Below are experts of layer 17 (counted from 0) of a mixture-of-experts language model. Rows are named router (the router's row for the expert) and show model dimensions 0-191. Each number is 128 + 32 x the weight over its row's rms, rounded and kept within 0 to 255. Numbers have three digits each.
After each expert's rows: a language model's description of what the expert responds to. This comes from a sample of Wikipedia text that the model never trained on.

# expert 48
router:145107127152129136105092075158107097194129075131170151155088088147137112194146106119098074095147174131112150087082174148091172143121167099139088062165158085134083110150195121164174106106106096126095164103121108089152125125173093138169131111092122082130134170116141174093134139158098117163029155078208126137147142141065109119117142114133060116111126174119179081140122130140122115118161163136136151094187145132064129104121168109149121136121112079065182111131078121153158089149125081086149111129166119145130139075117149156147186126140148119125076106149072156172143142097046133118
Description: Capital letters starting words or names, mostly J, S, Z, K, X, often in technical or chemical text, like 'Z'eeman, 'J'iuquan, 'Z'imbabwe.

# expert 25
router:090113137135108139081139133067155084082145117099120084147131087166088096158200105161113176194068104155155178137130151136122114120184094188168081168126121155109157136085141095148085084155054086093182164107173129115077138163116094114123091130120161098153074191098102133157177155160096140162141085165108197117142091093118128087156121103160171110114129175109144156086136149104128061131115121134165098163156132105200106096114156135114098109119141190048087097128137124135144123118084174152118161137166123157163135180112090151127117180084138109109100135117138113158142150091164070097
Description: Nouns and verbs for works and their creation or release in media bios, like song, album, episode, book, wrote, published, announced.

# expert 7
router:176175165154130144102126082122164134112125138120101116094092082112136115145138139185047210142179142160160110193135131138152155108117109126168155156162159100091171122064105086075128115143123148109202158117139170139139115202135135135112109127143077089119088130106149107159120096076140184111141111090128165115140097115179196125173097101095099122161156110069115117160160103113171095190132093219146099138111123116139077154131184140144134180106145076085095093117096099167137108132092145165097144156104102158075051161101161092131123113144134107117159116109176099163163127053138128138
Description: Nouns for sides, parts and natural features in descriptions of plants, animals, buildings and land, like top, back, north, coast, river.

# expert 6
router:139125066137085148150142132160142150174103118144140130181154123106138106089130132071142111092117073192100115163134133123133157100101143127063148143074147101134127161118172141190172088149124122179072102114137110100121150067176087129090111090174102090124124090140098111134112143139150101142103113190135104100109170137077062160156133082137134130187153074126154097149080140179177131084050196096157119108146141124108183115161152130156164177138156208159122113099199126142095187166176135096087113162159095104112096131159142116129183116130146091110086142161146161084084092186127154154
Description: Word pieces containing v, especially capital V starting names or words and v inside words, as in Euro'v'ision, 'V'iew, Mold'ov'a, pr'iv'ately.

# expert 58
router:116105116142094099084115169144110097145147130135165069126072135178141111186147141071151148150106139023117178132122099096122149136131096169097113130164124116126152128108162095118108113138091139157121142164165139129105084091167121091133123133107163049114156153104121169154148153138118192140115150085154117110152128099143180120199095106090139166153129071119194075116127125074162120162144091144109144130166081114200143165166124151152117172114093095099059127168140234177094141130150160132200134146110098151135150186094142104089103175149110157192137080044127126116104129140139137140
Description: Newlines ending infobox fields, list items and table rows, plus paragraph breaks and opening quotes after pipes or colons.

# expert 21
router:127180107118131128069104105116173161127086143105089141114088147140148179136112118120115171068144111156110085171142114128083131189094126138176059140113110077139194130158094140116160112110158099122090127075100059178077155141162154126160084166150124174205125122151123123097194125116123186085171102154138130164075143159090115176121079170093102128094107153115107080135109135140141156080155175041137125117104141157153116141176073136105141066094121128097064199112176099139126118117093153134124127074056124123143130155183139120126131121072144084183140139130124110120151107134173095090
Description: Accented vowels inside foreign names (á, é, ó, ā, ě) in tables and lists, plus some other mid-word pieces and out/up.

# expert 35
router:100096168083124121189165154137145110096166173108170121117145140157075136226122052110178126120115148163179143147134138131097100102165088141123163122142084121146113132155113130131081161155158131124043089157119172121129158106153126072188145073164097078121124112144151188099112098120167095141193108136098113183111120148158053142159145185162145109157151109098174158129127121146074126126138168137096178098137122113160106157143141123139089098184035136113181137153075180115156103136181134137122100092093099095170106180139141100135147119167166149149190164154090117131087174119127118153
Description: First fragment of a verb split into pieces, often after to, and, or a subject, such as sugg-ests, expl-ained, maint-ained, rele-asing.

# expert 5
router:146076195138098118102102117104148180150130113134101098111147113155120101146155123134070155136158148095125149209116122125148134096127142164139081154113093106153162128075156016105124158133132144105166103136193168090104103145111128126088158082180130057151129122127078106131144147092138146082136101041128128126126104075146119120137084128125149108123076115138127109189122165139119065171113092158144091143104097113187068065174135127137076157113187073081110121121200120101149102161095163081145148134181140168177068160083096156134126132148101144150123135089180121117127141067109168117
Description: Nouns for institutions, places and offices, plus last pieces of place or name words, often after in or of the: University, city, in London, Vermont.

# expert 61
router:115128085112127160103095149157132138130115144158158091092097172125106113138155128173138162099174072115121174086169130106117154141153165137173156138107125096164086138084132092151119114151147197118127162151110121116123125136167117118119166118163174094103119137098092161135119109143139140142119186092142113158104138119195132069154077149186114074121143030148183114159151117122108128072135137112098167047172114118086149072145128155071111176058119092156056097087163192121037174123146132110167131157163119150105097100113083086087132142179095098111162110163138158100149190134099152189
Description: A lone first letter of a capitalized word, often after of, in, comma or a heading, like M in Massachusetts, B in Brighton.

# expert 31
router:114104127186159192066131090130157182062132159157129103126140123104122133118083137135112149118104070123143141089128120175067138133119111110167157177135127071122132159178113112146167175088101094231177113115109087099124106139110145161189137135074107113119140120156140153061083173152126167131135106096069151132084149134172126080151155132116168134128104133172106117113088153123136148075111086070083065148164080110188127080129164112170089116135169129145127122128100148101176111087152148122176185126066159157055183189083180161113132129140087125142138109136112153126111139142104176120
Description: Occupation, nationality and taxon words in article openings and name lists, like politician, footballer, American, Species of moth.

# expert 24
router:114184117107158097204088153131061130138106137163091151117147149114158137065143168120127150089177164104168128168145118122174133132133123105122123070132165159127130118105137142128106149155181093158090110115124135156069185138117158161161109212158119104189117155122119160077147109169164076153119128142128118135150131096118143184119169173145064117146164136075148101060090150124143185096167129138127158181132151097122125225145162046155125155145091146135177147126087129100105147208126105106176095097132145130193109113160141185141187142098113120152130120190117104092179118182131126111
Description: Pieces of Spanish, Portuguese, Slavic and Arabic personal and place names, often with diacritics, like Sr'đ'an, 'Bol'ívar, 'Y'oussou, 'Ž'algiris.

# expert 53
router:127153091192129100175127098184135152112102116112104160135182082102179188204155134086116157137126151108108166125082083092149097085207123171091118138115112082153075110137147157078142120179135081187097053161120162158103074147098137148183162093138105140123160131148108184155131104092133129126101149157140128125164145187181135116166103109109137059126093136120129123150190166134164164102137148143178172104163138190089125129083127138091124151144124136131146140068152117196206139110138080155158140150117107100091122192104074171128118161121144159124069164148097109156141116125163159131
Description: Digits and numbers in pipe-separated tables of sports standings, election results and statistics, plus years in date lists, such as 54, 2-1.

# expert 20
router:174124095131139133165166172066131145187168122168085124131107211104151131134114113178143127110153112129116096149156091115093130137110149155153193137161114152134147104117156172137156114120138141103186079165085136149191139163099070042114119153122150172065157098112139115136171131077123208163046211108127125143089090094118144143123073138087162054086115043172079112156126106175128137168128169151129102127148106072131145100107169113131123140163139138144095060126133140104134167160083141120094148177141122118131149081176082126180113131153107167107135136109141115148179131127124163123
Description: Parts of English-speaking place and club names, such as shire, ton, ford, New, North, Toronto, often in football tables or addresses.

# expert 57
router:079084137130152148116097190077122124137159132133166103132123158122122121173160090161127118149118175124085155125096125143106132134075167120122097170170162175103152132070084160107112122102108139116207097094165099151181157132075105098105119132151122135102092092123098111136125137081118211111071157139124174097101113124166135124093143064124129145100126162143071127145040131125101084129162202112204074090142136171165087133114140143145112128112148149096155154188142115105127134131108173087078092067137102087212134093162147148157130105107116118126084145143172071173129050118137076082
Description: Words inside titles of songs, albums, films and books, e.g. Love, Dream, Night, You, It, often in tracklists or quotes.

# expert 29
router:135154117119173163219198088133081123131148100133144120071138090137078155121089105140112070064122123159151129113136190215105139176092156094131124090183119143143117108064131161187121142066167112119129129117100096147153148111150149066068104116134102153162100100118112098165118143093156156137167103109118106123154176160121152092104107162129188120166111112157069124164099158167148168112136190119126065146077132166107137162094086119126107142089103129186115199099117113111076132152128165110127141152126153074155149099083169130121120121161101151104078118083142054142193109149096136095
Description: Word pieces inside German, Scandinavian and other European names and words, especially umlauts and letters like ä, ü, ø, as in Hoffenheim, Dieter.

# expert 45
router:119166098111158144140080174159129111123153097128102155138129104133153148135131190131149126078095095151168139141109161110099073167168189113200158151078130092104132107165112108153160150128127083120081122074133068079125139118142089156095186153127172161102132137140127139099118056179132157163132175133175086140082150137072122128121187131138094142123115123118171175139159138076126118101147053107130150181107151135091152098089084103089079119145086151172185104119144140081188185127085147088087143077129168063156139073137133121083130147100108102080123097114122192156118162108183180078
Description: Capital D (also G, B, Ad) beginning names or words, often after newlines, list dashes, table bars, e.g. Daisuke, Darrin, Dominic.

# expert 60
router:169078061152169164134084092110148190172130133153095168126088103119177107088121138099095065164077176153139149101109117086105173101149076140132138125106172102119140174154073134073180159114134123105081126129072135196163127164100113147163130100083096089156156114115095166109073123096046115098138117127102078144164151083083150091143154119174115219135161129110086081148159136075113138143094156104107147109051132139115114103104070130085098142122082130057091083103110099122166133134119159143116128110130143127150090200139128145103090129136122089135109138133108093174087167136117176123
Description: Digits in infobox measurements, coordinates, scores and percentages, plus labels like "- Website:" and unit closers like "ft)" or "sq mi)".

# expert 11
router:161146185121069108128135123079156103088142142123146041093173085128107131139105128108095160156148115115117136121123085122145157065109120160072070147111111137122171123126108153102085139132105170207078155127128193155128116147138135136140129145105109080117095107153100111121122145147159118096109094098176199109186076140181129094122147093090184117176153184140110150112171074115180094135133074091130125167138112136153112132168176090163093206032147147115105088134142099138168144134103106165140106142135078131133141175136152113101136109195070098091132106093199141121165137101161118202
Description: Abstract adjectives and adjective-forming word endings in descriptive or evaluative prose, such as political, public, economic, use-ful, mix-ed, fier-ce.

# expert 56
router:126119163180140168133121154141164164165131132167105120168058102156099148139174146156150144102132141096177175108169123172141099150083139099176103098093084157105095097141091175149143169112150109151136140069157148163149161092146150155114062179138088145059151114160087127187110187172161105099096064169083111076092118103142158114129082096202101164129140148173102175138109051071132082129126098105081133170075115172121132138128135113174161092179133107139064161155152102125160141118091110077133154131088123134140116176143128137108134142142174103208128131091085125126106181158114134113
Description: Wikipedia section heading markers and the words inside headings, such as ==History==, See also, Reception, career, chart, plus infobox fields like Genus.

# expert 52
router:160152124131099092147107126094075171107156129056133127106171139132103111097128109115123137136088072108115180103105122089189108141197194114103173143155142169091109170129148061129081138164107117163160069185216153156151103113143103158164075113118152105113140090112091127156115122163097073135127163164060152096071159116125114130128152169106130103112156175125085115139116147122136177145141065131142122133133147141150175142178108123103114096119116102117125106188139161174117090106147102167209158122060123127059188135143077069134097123084082099122100127153120142093132146113198093178
Description: Articles and determiners after verbs in sports and career biographies, such as won the, in a, as a, signed a.

# expert 33
router:091105161124108105118115176094133154192111125142090131094133189112142102089061133168128100070092061096088157111113113100119184158097134134080114153125091169149135128103149127108163162111121162089174190146148122138152096118137056129083149109120111149079075095118084146146157136084170130111093115140096128150136047125160174092136143074116164137087095119107070106088095106150122111170160133076126063138143114165229130130142124130099089136134146051150145121158162103115075137131106092108100054158143121120129184067145141108098158151102110139104087134042160118086112099125118159103
Description: Words inside proper names of organizations and competitions, e.g. International, World, National, Olympic, before League, Cup, University, Series.

# expert 46
router:090193120136073126074107099170132106081110089088075133135138124108137178128135131141169143204115118107110100128160145066130143167187105123090127079172136104174098117056120122133146170103143142171127045133126138120083109120161166163097092138106135095167097129131147100061122124148107115124134185106141127134185132162112063084106123161137149138101120130095078143200140146052145082103076123110133087071112107144103099088133119085130104164134148122145117119088123114163168116140074113191102113117122072093109131121176080177155080127131090072170187106086096167109153141108081096178
Description: Numbers, number words and quantity nouns in census and statistics text, such as million, percent, population, two, students.

# expert 14
router:134095085092089156108126074147130145159099155087118082146137153150145115172127097148151128120150091150139081181156110101129134062097167137094128093067092147175191132092145108144034087099067098151146186117196126125143144127188153117137154163117167114129144144122140205166159146107155080095173183155146089086156119132164127151176082091161077132165107062085179130156133152133131087142167063133133132124162123101123096135170129098091134171125093094120091086166097158119043070088095150108163122080159124146105138150133086127155102124125125085126111116160194127175145151132152122125
Description: Space-ending tokens that come right before a number, mostly table separators, colons and prepositions, such as | before 52, age of 91, Teams: 58.

# expert 2
router:108118085121103125139196089178196129149061175110107113087174107096149071121118130112102153143126168113145112158133158117068119162164080104098139115100147201121135124115162132112146176083142086091174098122119097079154117128118106080119157083116105173165154095169117140143151108095130146102139056152113089095150141180100091146102147127116142128081142140089055155092100119095146151128159076085134131084163139099080166138160064145130151139143091101134133156175108122146180097129069104086099129120082125091201094131138176126174135146099094140093146101065093148119114086075041082108
Description: Romanized Chinese, Taiwanese and Japanese name syllables and pieces, such as iang, ao, ō, uki, in sports result tables, plus China, Chinese.

# expert 34
router:077136108135117119149110143153081181137113173133072107126065165071159192122150139094142093083154108168129204074077070134129148135128136103077118124136167112129097118105126108165134170142085197082114117092171147175128081165087154100115178130146147142114152190159084164169159123148098159075100155166116113126086119083067126109101124110135114098056145148143142093135105194099114138151079128098159113095124136145098155129101173109102097090116132102148138146146147080155118128058125172072180147118170150131103158128106120200153123155162072167093130155060116137151078097156101073131
Description: Single capitals and capitalized pieces in acronyms, codes and club abbreviations, such as PSV, BIH, GAIS, FC, U.

# expert 19
router:166154114105183137130106080110104135111115158161164106120159138153182163142154058135117161135164124167119202080105094118113107097172121110086109074071060127122095130135119133113129149161156147119154110117117153147146152148164128180126103101116093100123061099089174111170104161116135148134126066143103193078130059148123077162088132099035158142100159075095134096122172103108098158143149128106110132158151116120113175113141145137144165097099127122119161146098107121186086159071098121128115186144086150087146128189121128194183106115144061114183115128091124179135057053140109113095
Description: Ends of digits and words just before a closing parenthesis, semicolon or dash in lists, like (human), (loan), 1989–present, quarterfinals, years.

# expert 62
router:102095137155119151094126135152148107150127090099141147132079100151118120137044128122131072153084165116092103115107106159161150116152137128142159147163063083153148096148178124130063132096151169058135108147112112113146098181123137141161156101152093094158193086113167151114144060053170089129169117117184141088145152104145131105133192158179077140068151106175134120136101094091181077075167084135133160131065148116098091182159166133061156153130124188153117076131105155091098175146148112187157140148112159105145121089171139105127098148174120141132071139169192156110118122118105102090
Description: Word-initial h, r, th and st pieces after a space, such as hubs, hinterland, huge, thoracic, Rhoton, and opening parentheses.

# expert 15
router:124163171088147121123145089131143154068136130052110202159158098114200133150194091093126110110105160139108073186140126132186121095170152123114112192150203127167127131136101177129108164105124166165159147165189175133126120101173121126147104162155091107081093080143161111186143091110133070151108128135158133084065142116119141096130163134191190062126133161110124134130115133121183120143112088202170163131146129148150140147130155165145068142082132132171166079114162140210158113104113159121128117132090130139124113130158080170109155149158133111149161121083128178130169121138180089083
Description: Verbs, numbers and nouns in sports match and season accounts, e.g. scored, touchdown, striking out seven, won, playoff.

# expert 27
router:110134086148080183054081143148188135154162107163168111091137137167101149190115168136097121157133132129115122093120177159091066110196088086197092106101187099096084163137138113134162174120172108121053219121142107203116080167146154128186145135137095147182136136139112157111158122118139120137160081120120066155124172146121125088090084133118098128174169126196151115142165100088160164132117163120110130094166149158109101142108087107128142154143144194097149165175154153188106130110140139120172116119123138125121114063135152140160127146085103199065109149153125124116124137137113106175
Description: Single capital letters E, O, I, U starting words, often after of or in tables, plus digits and math symbols in LaTeX.